config.yaml
moe_layers: [1, 2, 3, 4, 5, 6, 7, 8, 9, 10, 11, 12]
router_score: "sigmoid"
lr_router: 0.000709
vocab_size: 17024
tie_embeddings: "early"
optimizer: "muon_variant"
steps: 5942
Below are experts of layer 6 (counted from 0) of a mixture-of-experts language model. Rows are named router (the router's row for the expert) and show model dimensions 0-223. Each number is 128 + 32 x the weight over its row's rms, rounded and kept within 0 to 255. Numbers have three digits each.
After each expert's rows: "gets" lists some tokens that make up at least twice as much of what it gets as of all text. This comes from a sample of Wikipedia text that the model never trained on. Tokens count by the router's weight.

# expert 71
router:078100129061113136079155102102121127127174136122109112130138129141128168110132118106103147067137190145133162083070129184120183175110103159116066114169133146140129148161093158087142151139121148135117130131151152077151154169127156111172169127191101151151084166099080172158175073178136071112142135130121163091101163161159108172072136129127113159087147122161133078177106114114129215131098100152210148115203139095145113117118070110190130085202149115135091154090113120165093124114114072138099076148103067093099115100095065136186097152114089145118138162133137082122170129115143144159052146143188085128138121172114119146097105114087156155092123183080108106099155129109123154121167
gets: " ", "1", " (", "9", "2", "–"

# expert 1
router:108087102101137104120204135143097118198178135112132059116132166116115172114069098111128112119121125160182093087126121240198120135159099182122112152166114144154123104067170161132144136144095136121084084118066123095137159173128135135151143201119084093145090094121095138158129150158092117067151129108146119111154127137137146104081160074143087140083172137211084207178137183162137170129114155120132169180138153062142124119099170138199165142133084170157139157126090136141097143161149119183129094104120121186112117109125118169100157184106169121110188089126101122177119120162089130105092135133124115158104091169130183180156142135100156114140083169105138117138165126125117152086128
gets: ")", "\"", "}", " School", " University", " /"

# expert 90
router:065096043143105135160155184091147163172161150094156113097166145151092159106106140162141115107160167138139185105077111143136137095158102161124102111145154152176061150086181148179146131113093132125106102149120160141188164172138147103160082170102108154116123104123116174167173103095162099108119131090113118085164167063105140138097155106121095146110142144160117134175136175123171172088109110115174157170161099099117093105102132094156068153158080120168148152084089113147177152123121095174105099099100095057115092149111103134159088150083188105144126120161074128166134122116155150112096089131175078162079110147146131134082070128098171152125094171118071097058202132096130158117194
gets: ".", "7", "8", " December", " October", " September"

# expert 105
router:105117101060122116092145146096172121200194142105157143114186135131137187081141080124164089100124110148190081088091112172155107115171090222089070114144096074156107114113155146146179105140098147152096069110119127123149127148090177127157126121142078115154102099093093190140143110126129120100113129067167167092110133098123143133065115138142114163098157093164098138140122145126145173130089085092143202168142142094118121125066165097164096130143101164133114149110052091168068133120149097171118114121080130124149153157123125138177092140092186089170168088106097072156130129161120133095095095140122131148088116144148125139128122172112148161110093161183060101056180155113139071132158
gets: "2", "\"", " it", " is", "4", " It"

# expert 25
router:109174134112120118125167129142066156149103118134162072110101192114133192126076106143185087147128124147153136076054135166165102107143097147117122141134100124144146117104194130157108122117120180090081145113136159133091168134127172100165144148094112128107086118137108166164162125132174101079137093092158117120133131057186220109132113094140125123075211204195083170187113188173114160073078127081102172147150141091123129083113093092179108139144074152139136178070082106134055147147130118157102188101075123184102104129129112086142176146131139120175149120137080141169111099133148100110127096148137118157148133170129144172107151112115099095113091149143130059123140127141118150114176
gets: ")", "\"", " ", "%", "),", "}"

# expert 109
router:149111138130124143141162125107148145138145084102176137115144152179148164135164123121179088134130119133201112107110052111174152051132111103071131114169087129144115138118178170129125128100078160143097116192145116147114206112165135110192063163117152120128122100169101148195222108133142046100072101046121140076158152130170115151119132115192137090118163150149150124119157155075134143099158132145128119188138119130107095126165126167153100120167098131117143128101084117174080135076112156133083143047081151135128134112115144131148104131100138135096123132158032127147119108137130121114092154182161114171105106209144122125135084129113156116147113186167033121149152167091134112133152
gets: "1", "2", "3", "0", "4", "5"

# expert 120
router:081103038108114144163157162077139148175173139131125107111162142161117139089090091092150113091114142154154150123093113157159107092167082174112097115153149172153050131142152191159129101088090179157057097102125154126151161161161177115176112177154130119126114096141113172165145083122145094084122112097173107079159162090106144158097103085125107151089159117169118124154141141144163173108084117095156186149164183093116129117107099089177079107166087133137148170088103088152097156125162081189102115109101111068149113127119082151152110157126164089166106108153073098163135093141135143134084100157176118160088151161121121117081075116100158170087083178148088105105201122117176137120186
gets: ".", "9", "|", "8", " L", "L"

# expert 28
router:097106092162140103130169159104114143152151116105116074161109116192110176099110143098146109106123181145119181101105091140139149097134074108096074134147151135162080121111179168114100055147112154151113047099118166092171160161159183147147069178122168142174099068069106127125149051120172131088111124086155133101127181103120193078095131128158131141132165150108120082156171099201184180111132156102130166144143147091107112164064106086152080118166114123088131176085097089125130172103196085134141110122142139098104131116113138146195111156099116101182065116137117081172110135147134130132101109128094156106156105136091119156120086142078103165142090188118118115093182108097086126106166
gets: "–", ".", "9", "0", " ", "1"

# expert 64
router:142118143082178112128151139075159172116138094128153083151193113149145199094158101159175138040106161161181163091100100188171138134157089167132097135132183108183161120161156146128155081155117127108112159103118134154090136143114138138128132164123141113103197159067128150121179165118162138127096057112155092134174131080167154145143172122178072122165197201123117177170117161059141172137144108094136159150145109102099119096090089168164144174150112126155142168087147085219126170092133085140123094102138169110129142144103110131126155203107072105111066146167133106150108109168119128133124097086152102118107142167144171114145148169127175144210133138120108086150147119114117114097122
gets: " of", " with", " as", " to", "ing", " for"

# expert 20
router:118134078105096084155187182113140131239201126138122082117195156147135132123088118067142112119090147126215134117131131153156060104147133191146077100122178123181128152122123159179142109157070157135102147121067133146152178180119129118119145182155085135139111155135122133145151141068112122104146118145118122132102167084078117126088112091145110141100134119117133181133127117129215215105130141091139150089137175059077134126138101161160136156151104163112149144098154133152141134132183114100098132160095090121121126122142107141095129128088119083138140162141085143173100133116141113104122160137140076144039131176193082139132124113120140183123092196134101099113077182172162121065130
gets: "0", " |", "4", "3", "5", "8"

# expert 127
router:127077075145159136074164110042128100154174094090136142093165071120112144118078111161110103128112140153143152095076112125137152178164150142108086146149141133101111125141113138177171080140072154139028104090062165082180122157130123115222077154123060109051140098084124167198147141127139126124149091118131145102119146142117171088134116133153118129091141128174122126225153109149166159133079155064151098170156149117114128095096128146157137125153114135105174137092126163113131125100128034105091085139126109160124097189133097078150131133096120092136168105137073079108126105133125142116121100079123090118160128157092180154109066166102145120116087125117143119146109114093180169130167
gets: " (", " \"", "–", "/", "-", " $"

# expert 126
router:098089083074094074088119106122181131100166124113158113144138096154132118146143170103134122086129160147116160143119132182174119144121041225116091149150130167107132133137129109114129109100123164153164145066121102111173175169131175138170090134127125133137177122140041103118201089150124125058163115106135154108165171124138161144123091128148104165160161129168135093170156146109147173138129103087145102113173137103117135152101079117161120139160136113102129139104158124168105135115118056141061110082104145131163099137165145131120124189146130065057156148145094139178124126169209125134050096178132096154067154113138157168080088074092139172147127176149105100096185111138076126067153
gets: "9", "0", "1", "2", "8", "7"

# expert 12
router:100090095123102095080143117114155121105163114098161099158137108134132165144175154096150108081102151129153148120086116155142120157097082177137074149149174183121126118141143102122138140094120131120164127072132124072164152166110171150158082171111131161159165097102047111110217098160105133089120128086128149106154157093135146130106100130160112137165173110151146089167146091096143205131137105142140085102203126102102136151099065150174148110191135116107149140104117113154116146115175055143076065091101180099136119161149131107146097195152119084078117152118100180152138091158195147153072122165176081176097125112141142124085076088106184149159139176140078085104197118111078107080146
gets: "9", "1", "0", "8", "2", "7"

# expert 18
router:137130102093178169089154125129119119194114118096108029136143156119125171103101069141142116140155128160138136125113086156126134108125119137055131079202138195142106111128101151159143141121103186128128122102149146133084170155184209181121108113154134145098093079117109133152196124130182074096106136110126102107084145106150166138142162136110057154127158144142140119146165107104163134083099135115154070130149130094062138113103143144178134114135147113110139124098140112216087096157090163214139102075079095104152140165143118151146108179179127084166106109151112141199128205093146152124057195140176139109109102155134137142121092150093138094163073182152096132129183141120126139106092
gets: "-", " United", " National", " World", " American", " States"

# expert 123
router:114154113104133166163149127083153175159117110145122091160197108101163188082177071145181093117095134143121117159081106165131070095153100129107151164148124067140084200145145115158157088133091166153053075079124154121159162119179155097145123139088098157116091131117120151145118082100106125116078107093129162121134150153121138137186107094148103171142098136167113096125114082154131142110052106133168158129172144134148083162155104128184054141181121104137128158082185125144117153098175078180108073116097154126105093095062121149105086148117158075119111107149057082108120170100124099137134141050106087164121131159125107158125114112115109100114120130101094088179117187097160093063165
gets: " B", " R", " P", " S", " H", " K"

# expert 124
router:086114113095147177113154115128101155170149161129134140117091196116108150130102110085122162132120176215141202119071099155122146137186113162147080154173149180121116137163145097170093039119084184116145110104168139126148161152173172105159136124134101170168096159115106114129184093126172122121121126098100100123106178087128202202121148123101143160110143173152145124183126186131137159105140096171128169114165120142107081132160131072133103176160102097132142162140108129177105172071146146189071124128126157121103053107110110138165051111092124140170172124192112096182182142126133120201143097117165131152103101145112159104097158149112132178105114136132098085134137129118100104064161
gets: " the", " of", " all", " in", ":", " years"

# expert 58
router:082110110107120174124106135122143181156121117088193119131141120131104138055081104132120173121161173188119112208101094119146104085181149151082086148161137153162157103137159133149151126114114145130132157119126122168118155130127141094150145160163088082135149129077090139161125073155056112082086133111100160084179140117137210150093161107159145139123143125221126087153123078138169147122123077159142174145101109101126094101082092139154160177143107132121145208082131076186059107127215127112118110079135067098164112122075087117151125109100097049085122169144084125092121081126143105170078133177130067121111115121126102116132166164101139147176139168086129144139074128119142138144138
gets: "in", "ar", "en", "an", "n", "e"

# expert 156
router:123100140121115121128154121126110147163149141158182100116082108156118177120084082140095073117166147132171168144085066206098123141157127148107087166161130170140157206173148174142110107120126163111097140124135165136163087113145147105165117137090101171136120129084092111110156097181163076130123100072136084114143181106107192130156226133114063161185121193118149176126154168117138133148112063174148172144175098107037124138145139117183089127166132087133170163168163107145087177111104137119060174095099091089124102108137140105151076129172122102171131093204087117173187141147132115143064095131156110104115114151094131139101136146092130138129155132168111106150108140119140101097175
gets: " of", " two", "0", " all", " other", " the"

# expert 147
router:113118096155158167150124129151106117161142171108142085134182161147120130086089091144176076139154150130123100089023082169116193094148122140145101121172146140110123135148101118145116107139090162114124104095122131157158181210125159105163116162149133125094135081088131101116164071093149135122087128115183102058113139129139176136144130090101065137106188129139119171200173157165135153152035102119134098152140105099140104122161086113144097144134075138145135135092113110179164146047143064138081143068090149119143089136116111110196113127154101069180166119163091134124170188101108129104139137101110097122099149128091166118154141148095094150076107167135090085141171151118215123147172
gets: " |\n", " |", ";", "\n", "|", "==="

# expert 99
router:133082090080136129083141114124101142168211152081141102125156076132098134123115105136099151084117128117136147168058120151077081144127071212102115138178159200169093173107120171149155093119137136163064139120130145071102139176128091073177085104097083103193151080054105201151125151162118118091088108104183112097171202141152083148111118152115093117068144148161142129133124140140142118103054149108181161128148151092128099096096135123152091102167114085150171129147118107125118120113097092169113096055095104093147118112140117144129039126103099128181118167128068152124153168164142135101134114105116094130130102138113154154085121097079179134134100170099137108103165135119152090116137
gets: " ", " (", "–", "/", "^{", "_{"

# expert 155
router:112116119097176113126170068056153203101086165112076105103154155086112157028153121143109122125156157094155162112110124156092154108143137146131104079166167127169150172132173110098165064115088141131150107149156151157143111197171162090137123126134049179141134125122101173203165095110133075121110042121091102156103161170147191146170167159124113123132142130144125131150115127111141139081093164094107149136147160087097132133099076095143102101142103121158177144097100111144144136141142105163116119103108153136131121159096130157142167140100205087107101168125154096128131125104188128075111079205119118116088128173100126183127112122091157136113116145107018120181148086080135104105150
gets: " as", " part", " end", " number", " name", " it"

# expert 4
router:110105077117156094138163175061122139170161115126116078083144131170102158087103097092128105093130168179169116125100104144165130111172104173111094063170128137156081124114148204190110137118110163159096073122142178143158170176144166071168093150146105122152101126086095154156152071105134111098138106092175121098112165087109144159105129095152104137117178142171136087158120175112132160123070116122150155112163156093138092094132087059155072154135103141137140166095077106164067163095187102177076122115078097101151134134118086130155116157097134063176157114148090111133106109101151116143091100159136076149089113159134127149129116110073133116138111167180083091100224109095166125095177
gets: " at", "1", "0", "2", "6", "4"

# expert 2
router:128111134077124153135176141065142112157091148136117103124170077163164156107163078130174105158099148107167119136135114178130095147134109139075132107126121094136068158165127123160119084100106150102048128099127165168149157110116216091117114119075111147189115139145129126174127116105111087120099120079101162058105186113124162163148138104146121151175116158148154078130135088131141127104089129129166190132159168156112088140132060147177081150191121094132127132068143146133109148086111079154081081087084118133083073155047085151140069157098177097187119128162068099156151136131158105116126155138135045190113139156155140171099089103103119135130117132151074094172134131098166105077167
gets: " S", " G", " B", " P", " D", " R"

# expert 66
router:107099118108099113146177107085068135127186086057168102149165154147114152107125096126158089086138197128156134123121101161143106135142134162117075119126097064158111177137130129159176055148125191121091094158121145111128120203129116138139088119160082168101085134144141145135168131143130097106086109081119184127137171158140180090092130123070091153104137220153119160138147077136148172146110081109149118166139143056124122135077124136153121158176074102108150126130143135185108198088102151113097126121144153165141145183099128198173166177146171085131080108147117098130163131112106083096102102112140058107113147179127167142104079171101185145154102128097105132174102147174142129071184
gets: ".", " that", " which", " he", " it", " He"

# expert 149
router:132097122117169145168169133140151171152177128117155073156125110118133178073101067097143154104114159104200186102109093142148115176167074186091079142146126125116119099169076149114147144089134151127095153100125121114112105142141185143148128128109103146112164131127120141107164118143137094136082148123193065118115140155135120088135118088131027129173134148162130090139111078128156150185120093151122138190169120102082127133122113144174142104126118103173190142151157088132137168072101114120193135108124114141122091137104095109130061172137084085113121115181104121191141091161197199198077136078118091172155101158079091152131120175095169140110101147142120080100162203133162142123062
gets: "'s", "ian", " American", "ic", " his", " new"

# expert 77
router:116063124110083140136146157086104130165089164119115117086197169119128178143147084155152127129091123108145097174139098213169149106158124192091115087121068130149083114149124180160123101091119146075088117122095151114152200142109144152132101152102141120145085125151141148166145131087138124136132127087155156086118161091153136133134130099148104198152137151138092136148147094146170146130108148101193189079186160121132078141088123113170076155173113093131203130039142080133076107124152050187123131111102114141164133121107099187141111212123115120164090128099083092165111118138160114130112112069142103181110109142128107116122089085088162115084076122136059137160147171107127141070168
gets: " B", " S", " T", " K", " P", " D"

# expert 30
router:114112123139112142126144072086147194143119091066187128135174164142105146103097104150105088091180140149104174099148048176142106130106062123114085097151113094156141091177179096125145104101070185096122136140108126073132176142164162136140118111114109158124157170148123121180165092125114114078116137073118127148083161171176160148122148116153098147164134191157137163141100079102132139162094104121124186141173124078091074159090125123167125164153081129063173124096124129146182166097147129136071138105137124132081134151086102144163095166180169062148057177130106106129173148172136092143151125125162096131101106186157177146105104130095162183142103124144104073144110187147144115060088
gets: " and", ",", ".", " that", " which", " but"

# expert 80
router:105079122085170109154135138141110130159128181074144110148162165140154134123133115119143095119074127158134154077116084186199173157087095149100095139122152186157140123127196112125152149084123171110071076185147146181125180121119149146136166174140154121096177163114114155173201066135147141129141061098130120131079131114189165171110165129109101160108178143142111180149131109149153171097096117103191206075170137141110057112116144179142097137144127075125196191129094108148142130112134107165129125125102083138137149139083131142090144151085117132174112155164110143144130140196115128183110141095145111151150114189105121103086128105076133153156154155117029063142144091110150149133145
gets: " in", " by", ":", " at", " from", " to"

# expert 3
router:115077126113177115161145181118144100121133106141170098144151115183124135122151111113105154108188179119136132099077105142140153142125116110145063067149149111153071151116133129119128108108134123132085124114120151125138164111169135133198073128204134174165107109142129139181171081154177111126117101103155173057106142118169124158096093108110138161151111142132131151134083117112161221149095081183110133146225118116148098131108112134158172071203126180123136185100081121176117123124127064131096066096069078121141159185125090114147092177114153122106143183134125096107115129086117123173079094159145144200128138176142093195091097108123146112063134120095073128120156187129100170141129
gets: "1", " ", "2", "9", " family", "See"

# expert 31
router:119093135113162110163126124118151112139195184111150074140186157133149198135101119126122096099090123140135154080099088176095170159167129171125120140142155154144122164137152160170090124169084167121094119186126185171128076150149210141181087172173152104098146130145111151132112078113148122123144068105168169080165135155147180132090062110164115169081209156132158120127138180114120165106099099137128134128166119126081125112127110158178106100173045083122189145122138146112156151105183081145152138067085131127075212132118091125105064139144164091142109174125150126113144153124142109128107141098116116143126145157180146125089155101124125183178075151110089082050143145119103104131153
gets: " to", " for", " by", " of", " with", " from"

# expert 116
router:103055125088116130125168107151141113110129139065184109114107081147111150142120137103120128101108128117122171105099103144129133122141102202016101151132192154196109156087144134182154137134100155143094101103110158166119114108148190067153071145147141117102129110178120160171160094108151122139150111083142188098163165148140125137054143075145097148126126153195144139196138067125145197183121104109156096100167073106048095147077112098146128117123083063133124133082126147131173152141096111181140130091167097157078134145111114111147148150088119115114125088120093092164125119109085121074137074133136083139108114143056131110121111138082142149127146154118114053069126114081174120086160
gets: " |", " –", ":", " -", ".", " by"

# expert 151
router:128107133145148094176151137087098196102175142113128120125142184128126126071127103143146129080128217108177130126103118127112101129149061139111120137166143089173116159094182116172089151134087164111108121145141115126181181155166158137159094128151067194162116123197126164154160072144087128088095148113090134170146123156128122158132138130108099134113114230146144121147106158090148160114107052119119109162144146092141153113080158100137138147124073131044192108119143097151090173172122148145113102089062135101132111197140130205142144145109177076135056117110114117163151160116143101077118119121147124158106125168124123171162110072050166122096078143122104120171128117116111150110209
gets: " he", " it", " He", " It", " who", " they"

# expert 134
router:065088112120130099120152123125188124135177186108148110165076158189113141120106092102110109103137125136199170097145079139130085094183076136092105109153138158142144191139162079138146077096092137177081082199097176125192081152136151077123089166123156102136139128127134167125111144151123085099158100126108084100076169130101135128129139128144103170122182081128116137165139102125201157093074129124235152127192106095098122149138084105121069068144135089111175150141131138129072179091148109147091163110120067131145117132103098118130109144151089124147118077167135190167147173104119112141086086128215099134139106161140095114118102105070104127124077132158133122160119162113125127086154
gets: " a", " an", " one", " A", " two", " in"

# expert 84
router:075053095116168135083144173122206170126108172152128088155131149152147113092166135109139160091131191131142110162166129141141105121139134165144107114158115104136165118118113156140201102138090124177107143091129169106153187121143143162224153189147097093125164116084061127111146138165122106096133121133137158081150181057103189105118113080123141179106154103177167124164167110117137146102156071180138204133167104103116089139126115137171157147147147114123123125082143139178121165117174090167151087072188119102182180141129126087174052132127113105136080106127103156144148159145117143070075134135120096158128145155087100102057135132113126169114129174113090128096158170122165134058141
gets: " de", "c", "9", " c", " d", "o"

# expert 136
router:127119130123155157146135134070117137215134110161166124120173090206142167078161077147106149089151157157151132128068111115119118130192121135131133090116134155201111122182196141134109125165110133121113094106098145153177155151138123119166125190169123175178075133135149146199150093148094140118117120129150155121133126131122103161116108097152082133085143128141138122123126126181180173136113140111178177155166128082099057158116106142185162091195117168128159146073090146179167183151099104204131154148113101087140119190114078146083161168151155125151117139142139120158135077082098095138055135122136108213105078185134102127075153134155108149098066170147091119146124130072116153135165
gets: "1", "2", "0", "3", "4", "5"

# expert 91
router:097088079115108174139132195140136193115165114080159092130130120118129177086165112143169155104188137189209169087083106148106093165184088138138091123155153122137151170150092166182113085146126164073123110105082101157133178202126156133143083129161135170124106143144102163138157140126154094115148118053172142139125191116149162147111075142120054132103136112220128115182146114156151146167179063190129114166127112147121143098128107161137110151176076106091098183153160154157161139086121153127094056108121106137110092149067100150102130108080144111143193112173099081170127124183130140152096104082110119150111144142102151095121147118129158141091092117158102066125158145129116144118130
gets: " the", " The", "'s", " his", "The", "=="

# expert 83
router:086089086101152112111141163096103161166167074110108095115132160164111153103049087119140146091130168173141133075069124165147082080147090156102093153141107163175121117114182133136096106135103152141077121128112164109158155162115151100171116176147139132161061103128116165172153074136108098082123118107164114089129159055126144132069134091161085167086180167189079167193132160167119159083105103099166188136146147093127121114087086146175104157148108160167152155094042095137072155107133093155087130113080108139104086135116107144144095152139182099175122109141094123154155085132153134159103131175166111151111147161135177169073095094129113151148075168155097083119156125100139167093170
gets: ")", "0", "\"", "8", "%", "6"

# expert 61
router:087120108113132135125122194065099145156194149116193076115137161192155136095048116121126156088118125167121164155059140189100108106160116129127106137117070112167147135107160133118119129155154166168089102104112119098159160197104158102141146138122101148103135105119102207145175130100221082093094127131157088047111198132130167171106174084130071106091142116125084115131142124117144167165110088115110141144167119132084111165070080058161116129206114157116101162073131114171103143068132106149141167090108120094133145122131096157112151164142131106105124137158125075146133104103136139149113056160172126151137118181156116157130081102107114133128060179088079111117137147168119119098104
gets: " ", ".", "3", "5", "%", "4"

# expert 52
router:079100108094157055095114165094127129168116169125139108119179197177129164113117106078167122113193139120139126130070116154166088136128077157116107089165105081126070098144123124148102105102125135108080145127150133154169198150131149139174114150113124146220148133120120175146147106109121135106148117111130109048119166151109160130100183091125128139162166123156103137159152163131126165151090110081132169129166171112122096146072111140185130117173134125096121148102087088161146177132166094190084102097060115138157130169118067170167033207144122096163115147151053140137109083153135157142137151176161135180094098164140169152076104124105136109138087147152101098099173115111142113102201
gets: ",", " C", "1", " and", " P", " G"

# expert 139
router:094109127100119120116141167074099141171113161090156090154149114144161139098151112101098162058105097185187105073082071152098146153187101120103129153134135152111122105174092136114174122066089105153133099124063132111146098113170136159178127140123115125175179150153090131151178151173123089111073147133125145130129141156142138178130167127137125155107159140175101176205110128136140212057079065161179202121215153123146114083091122085151111127172116133142136112109131098168068141080178062113124152117151127124099083125106113148182110155081124119109134165163081094135190138085096090145118189159160096142148111161099190114089093130118133118159078139128100134132135108113160117085104
gets: " in", " (", " of", " was", " is", " for"

# expert 36
router:075151103092142077103181122152128144209200183171148136150154130205146150109126101124170122102134151140195160161134105120125065126128116141142084128087188179132130152114153119176102123131096180165117138126114118120148191141129123143173082187121125155126093161075111154136196081121127129095129140138130148111144165086089120106083135127162094169133167116197091169140069161140202211105126112080170149113112133101118101123119156127141124109161098149168113153136123099167136172109116157150050153134113146091124154170106089177124047169102141109149155172115086112169119096155109095104116142135128070160071143160079124119163161162125112136117106193133081086174096118088166167099109
gets: "0", "5", "3", "6", "4", "8"

# expert 15
router:123149049155098085165163207119162136180213098094150081113150126173107128101104072121143180095155126152141176165096097133088126072109116142134061115116138163174100160135139088125100115123101193142102103146093072129153126106155177144116071131104111139097150149110120108144166057147145078101172143147107110093117230121110191159151162116160095151124154149148138152124169137176112154165113113141147143135136116089116078084119131113171154182203091094147148133080126138135081148129115120185090146102116173089164147130105107103123103122119181097153133165129104057168156115172082108134115095103126122162122131167105159123063098127105160128128155201147039107143162138115164128114118
gets: ".", "0", "5", "8", "6", "3"

# expert 98
router:090102116115132158149105097047109178144111177091147058143124134147102167096116089128099075072156089153165154126112029159122125138166091110124105081131150137113143126104172134127097157109110155111119119150126141096138124143166207138140119138175116124146088060138122175157124088162132141112128104103137184126103108186144120147080083112120132143144116156202151155144089093086145142150116057153147180204193130124079135079133141114153141171131079104088199135107070097171160165124162123129130143095149155141124164134128094117126063150103170130145107139129128148154159181171137101107117100138207088121081115147149143125130116076081094188212072136143145087168166155144133079095115
gets: " and", " was", " to", " is", " or", " he"

# expert 8
router:089111106088179169143105129132179124134171163061078127136138152152114149137136063113119084091156120160161149103110126187146148072130110142106110064164154095145112114154149161136160075141111199118132110113153104173135152142126160101156095178159138133093130152070119083114159082110122089136131139103136074064103155135105148164118152131099104152129189112181135134214119098149148228125041109133190105147155157103127103110163161180143074143112069146092118131150077113213126167098140097131122139100090168146122075139121103158175072126103122072123051072153126139109153153117106090128113124147115130150099103154118136150108123149065149137149079145141111089159145146120205161095158
gets: " |", ":", "|", "-", ";", "=="

# expert 82
router:116144162087104118091152122126138186144125060114086085118127090210137159087132124102153123091069129137192177140159112188151104132136068186111125100157130157152134086115126100111160111167119146132081085136118100139149159091139167138171102148155105046132148133113128153090191136125128115110104090102145072088159141106157081154017160111133083153144146209172135138169155150076143129091128109165175096153172125073120115075083101147176147132127106168146146135125111089172094166129134087112137146115118114051093098193088159168142110153143097130109094100117119143100100146194108149136109104075122072147141157163135187124165108160109153109177127123079093099115162190101101132126149
gets: "ed", " was", " used", " released", " made", "ated"

# expert 153
router:105120173073124116077149149082113147146098056084124101118180127174142158116154107140144145088103162171203181121123106169148169114137102188105100088129157143189158121165167097094188079166092122154121086143157145156128155160120162140147092119162135072116148148102130151128183136152151096118127099108124084093119167080152123189137175097136093131135190202156172150163126162063167141104130066120158097146179152064126110108099103129152132133150073116130157134106106075183133172100177086120079177132140147094115112124093105195140142136122067119114106131139113132110109135145117155137095088088136055124119135181153168077131111192114146136192142122089056126168183147110096111107141
gets: " on", " for", " in", "ed", "ing", " had"

# expert 111
router:114093109099136098094114133130144140151120165117114112115155111136116156096126139134124178128122141163177147070112099171102116125126068135075085179208095156122094118168145179099191129078096149115066127112135125080152135147146174147176097163133072125156143112109113159168158120195103071090127163118133143112161152166160112189115146158123108127088134167144129127178141128157100168101108158133184126119122145101148143080123082083175079107180127066115145094130163048134073116059121060116148107113061100106097112106098054119170106150062138124182165153166043115101163123125129139147086139099163112123171074150123181122114080106097158133124054184085122149089126120135157152138124
gets: " ", " (", "–", "0", "/", "("

# expert 92
router:117082088118170121150151119141171100121148142061170120135101135130104137115145127158121110078119111106145164084089094163151101132120111168100071155160182124187092117107119149157160140099092117142105112072111163159111139139121174049121026159103108152101113112147092174173167101079159094147100125096155167047126163118134138127116159091122104135108119139170123158172176067111129185127082066101154107102131121128026123109105148099137152169170132082166138152023130156173159177143095117175152131034154133141105085113105124101142158146072086133128110135137081129119096130112101119106125081117119088138122119149101157095118115147097132128156079139073106099089191127102170149075122
gets: " |", ":", " –", " -", " —", " on"

# expert 74
router:114088129129101144109151093142177150200206091085107120081101197135123154121207165198149143163099151101144157099175066135178088123148147175145083114162113146189116111150171118136080141086049204118114148182148141116132175161121115103216139172077093144108121158154120148162184138106127078061103113111117104142140173133114130153052110110119141123120136101157123109162108150137154158137134143106113143106139095097106126107089149140115121116122095139166175115118142149162100139117151099128045107154066108094094127106107124186097057155089126107119143166133108156188117107107172118143125085118154106136061146175148139127155085149100159152107075182182106091135110163098144143107117
gets: "4", "6", "5", "7", "3", "8"

# expert 35
router:082076118108152172100170153106150118127148089139166096159187135142088185151078086135123065120083213191127121136118069153169138100108136174039100120119097121166144115179181139175085064108110153149133117124116156127170157136171131154107118166125108128129199084094130098144139105153169107063178104133193136116164130131102103169081106114143119169100131116141156088158137102180134148114116135140154142129140121092092143077091136159159173102159094207076202137133157128138121158099149154180126096029152100123111166137138101091135162157063080096158118105139118104198147078123147129092100119141142145172120145119097098153113120153105190147122132125093113087136124139159175109096123
gets: "a", "o", "ia", "i", "u", "e"

# expert 122
router:116138095138140095079129132138138146181159145092147169091201086142081145092117117136078159094101166142169166123089120179097144109114059173082123160194111193115086148120141179128182143106087166150103120149116092095171144132131114162217093177125103128124133101075095162165143123093092071092128150138127157102114145157104095091167158149092085132077147182143096126189141153131119157118089138149178201137144148104135086094062082120148131083124142156127170104108144081134080140132104093084108070111138114153127133170114119142203119174104098141160147150160081082146136103120125113131136184104143091127139127137069168122103122129101205162105117134114126140148147158116208074060154
gets: " (", ",", " \"", ":", "′", "("

# expert 73
router:119042158110152186108144169031126140116187084091126092116100119181099181133115124132138129069074104133161188111100112141142127072152088137065109126175096123149139135159131155088167083087132167143073085138153190096136207164147150074215097175090065111151153132100120179154189116134168121113164131064138098087112175136097177132137127140145120129153168160155166112155167098137121148163116131129163134209153148125123141136094115132173121150187123113101118133097129105140106125117129063146144142105140134102150133096105100120151147160128155129102139158144084147119161108157192161122110145138117173117147102145125116141089076096074116134126067189063112118097123176097114080120158
gets: " ", "–", "9", ".", "-", "/"